python train.py --n_experts=16 --norm="layernorm" --rope_theta=10000.0 --weight_decay=0.19
Below are experts of layer 4 (counted from 0) of a mixture-of-experts language model. Rows are named router (the router's row for the expert), up (a neuron's input weights, with its number) and show model dimensions 0-127. Each number is 50 + 10 x the weight over its row's rms, rounded and kept within 0 to 99.
Before each expert's rows: "comes after" lists some tokens at least twice as common just before its tokens as in all text. This comes from a sample of Wikipedia text that the model never trained on. Tokens count by the router's weight.

# expert 8
comes after: " ", ".", "–", " (", "′", "200"
router:46 43 45 58 40 55 45 49 49 51 59 63 46 64 52 52 60 60 46 64 41 41 67 46 63 33 50 48 55 48 53 51 53 46 39 35 35 38 35 50 48 57 51 44 54 32 47 48 59 37 44 34 44 43 39 53 54 45 55 51 46 49 52 52 36 46 27 50 65 45 44 67 52 53 60 50 55 44 47 40 59 44 53 69 60 64 40 57 48 62 59 55 66 37 48 39 50 42 43 50 47 49 52 61 42 54 38 52 52 23 49 43 57 49 44 54 40 51 19 45 24 59 46 51 35 44 43 56
up45:36 40 41 66 51 52 43 60 65 42 63 43 43 49 48 47 54 49 39 57 48 58 54 48 50 53 60 57 53 60 53 61 42 50 43 51 56 43 43 54 65 41 47 66 59 60 54 56 58 57 60 45 49 73 34 57 45 54 51 41 56 34 17 51 50 49 57 45 59 68 49 58 57 57 55 33 61 43 58 39 40 56 31 36 63 32 71 34 49 54 37 57 56 44 48 24 57 43 55 55 41 45 43 31 51 48 47 67 36 45 43 66 45 48 40 57 43 39 39 54 61 52 64 49 51 51 62 52
up46:58 40 60 53 53 35 50 51 46 45 74 35 59 41 23 36 65 29 29 42 51 53 55 50 58 53 59 37 36 53 41 44 55 68 36 41 31 57 50 55 76 44 58 49 48 59 59 37 47 52 48 39 49 45 47 52 50 32 49 42 62 49 45 46 45 69 41 77 40 54 46 42 62 47 56 18 47 47 49 44 46 36 48 39 40 40 61 61 45 44 41 49 56 38 38 57 47 61 48 56 64 58 53 65 66 66 54 67 54 53 34 44 48 33 49 59 48 44 43 44 46 49 38 37 57 49 61 65
up47:57 52 49 47 50 57 61 49 66 41 49 39 21 53 60 66 39 47 59 19 41 44 70 44 40 45 41 54 52 48 48 47 65 30 51 37 69 70 34 58 35 23 53 40 54 43 44 60 46 54 33 65 44 55 36 50 44 65 74 60 54 60 50 65 52 43 62 44 54 58 52 46 60 35 49 55 54 38 66 59 47 39 55 47 52 49 53 60 46 55 30 56 38 47 46 58 56 40 34 68 69 46 70 43 58 60 76 48 37 63 62 60 47 59 58 56 48 40 39 49 40 50 40 51 69 46 61 36

# expert 5
comes after: " |\n", "\n", " of", " in", ",", " and"
router:61 60 56 70 48 44 37 53 44 52 46 31 58 58 48 52 50 63 30 40 56 51 37 47 42 57 37 54 54 60 51 46 49 45 67 50 60 63 48 53 53 32 54 64 50 49 49 46 50 59 37 37 33 64 51 56 56 51 61 30 71 61 49 46 57 58 41 65 59 49 34 55 50 45 54 58 44 53 48 45 59 64 55 29 51 55 53 50 38 15 56 50 55 48 56 46 62 84 61 66 50 42 25 45 42 54 54 42 50 61 51 52 47 50 49 26 48 56 67 54 46 47 47 47 38 50 46 43
up45:43 55 66 40 43 46 45 66 56 47 57 40 64 49 53 55 42 49 29 61 39 68 53 47 51 64 48 59 36 50 50 60 43 48 52 73 44 51 32 63 46 59 56 63 49 51 57 61 39 51 39 52 43 53 38 63 46 50 48 33 60 63 62 47 39 47 41 47 29 52 27 47 35 61 63 44 59 32 45 51 46 52 55 56 46 37 63 43 63 52 37 38 43 54 48 60 71 36 57 44 54 31 39 48 52 57 47 32 58 48 39 35 43 55 35 49 46 53 62 51 42 60 51 73 42 53 60 50
up46:50 55 33 55 29 69 59 55 49 49 32 67 32 43 65 73 59 62 47 57 48 65 50 55 51 58 56 41 49 33 32 54 39 44 46 51 60 47 45 44 62 38 53 33 64 51 47 64 41 48 60 41 50 58 44 45 57 30 69 58 50 52 53 61 55 52 31 53 46 41 45 56 55 50 58 57 39 40 59 58 35 42 45 47 47 40 53 37 35 49 39 62 54 34 51 46 61 63 54 48 31 44 41 49 60 42 47 30 60 55 59 52 43 62 39 32 58 49 34 49 42 43 52 48 57 53 48 47
up47:54 59 51 46 51 28 43 44 59 50 47 40 57 48 51 66 43 49 54 55 48 58 48 47 27 41 48 46 29 56 59 58 48 64 48 31 50 44 44 71 40 55 51 41 44 51 40 44 61 53 32 41 37 53 62 61 49 46 67 52 42 57 50 44 47 44 57 45 41 48 48 58 28 65 36 49 55 50 54 54 44 46 40 40 29 50 40 48 40 50 42 27 42 54 57 54 59 29 34 52 49 58 43 46 81 50 58 49 62 49 43 65 36 48 28 53 48 47 55 57 50 60 56 45 48 56 31 63

# expert 12
comes after: " |", "|", ";", ":", ",", " in"
router:49 62 50 66 31 47 52 51 41 61 63 51 73 45 55 66 61 50 53 33 36 65 59 52 41 59 53 33 39 67 60 71 58 47 38 57 34 36 56 38 33 44 60 32 56 57 32 52 37 50 28 29 45 69 55 57 45 53 70 36 56 47 41 56 49 35 63 75 59 46 35 44 53 61 42 44 45 56 35 47 54 48 39 55 57 53 37 55 59 73 47 45 63 45 54 59 42 50 40 59 51 47 56 38 47 40 25 60 47 46 42 49 51 66 47 45 41 57 53 64 63 56 58 51 62 46 36 50
up42:43 42 39 25 56 51 44 40 34 29 57 54 37 62 55 58 58 60 47 63 70 44 57 40 58 53 40 45 48 37 56 57 51 47 52 42 61 61 51 58 53 36 35 45 44 49 54 46 41 47 54 44 51 42 51 55 48 58 50 27 56 46 40 52 51 34 51 61 56 40 49 59 39 63 25 51 51 52 51 49 55 42 48 47 42 47 55 47 65 58 53 52 37 40 31 56 65 39 59 42 49 62 64 42 48 58 49 67 53 32 52 59 46 42 47 52 47 45 37 44 47 55 57 47 68 42 48 48
up43:46 50 47 51 56 62 58 63 60 61 49 39 48 51 42 41 49 58 58 48 53 57 66 36 41 25 32 50 56 37 44 44 38 57 59 41 39 66 24 59 47 46 55 53 54 64 52 62 45 36 44 82 53 64 42 53 64 45 51 73 49 44 40 45 42 63 38 46 52 50 66 44 54 54 28 55 48 58 62 46 60 50 39 48 42 53 45 53 54 65 36 49 38 56 41 58 41 51 45 58 50 58 34 36 49 48 56 36 57 59 33 53 61 52 57 34 61 66 66 49 53 60 66 62 37 63 40 61
up44:39 53 55 62 37 48 44 54 63 48 62 49 59 56 26 33 49 44 55 52 59 46 67 50 58 31 60 51 43 61 53 51 46 42 43 57 39 61 51 45 65 65 45 33 45 52 46 50 40 67 63 54 73 52 47 40 53 50 35 47 55 31 49 56 35 61 47 54 60 61 65 31 57 62 39 44 44 48 76 60 40 47 57 32 55 18 50 52 54 71 50 70 25 42 57 53 56 48 20 34 45 35 37 52 60 58 35 39 36 54 48 57 50 49 49 56 52 59 57 55 64 54 39 68 48 37 49 42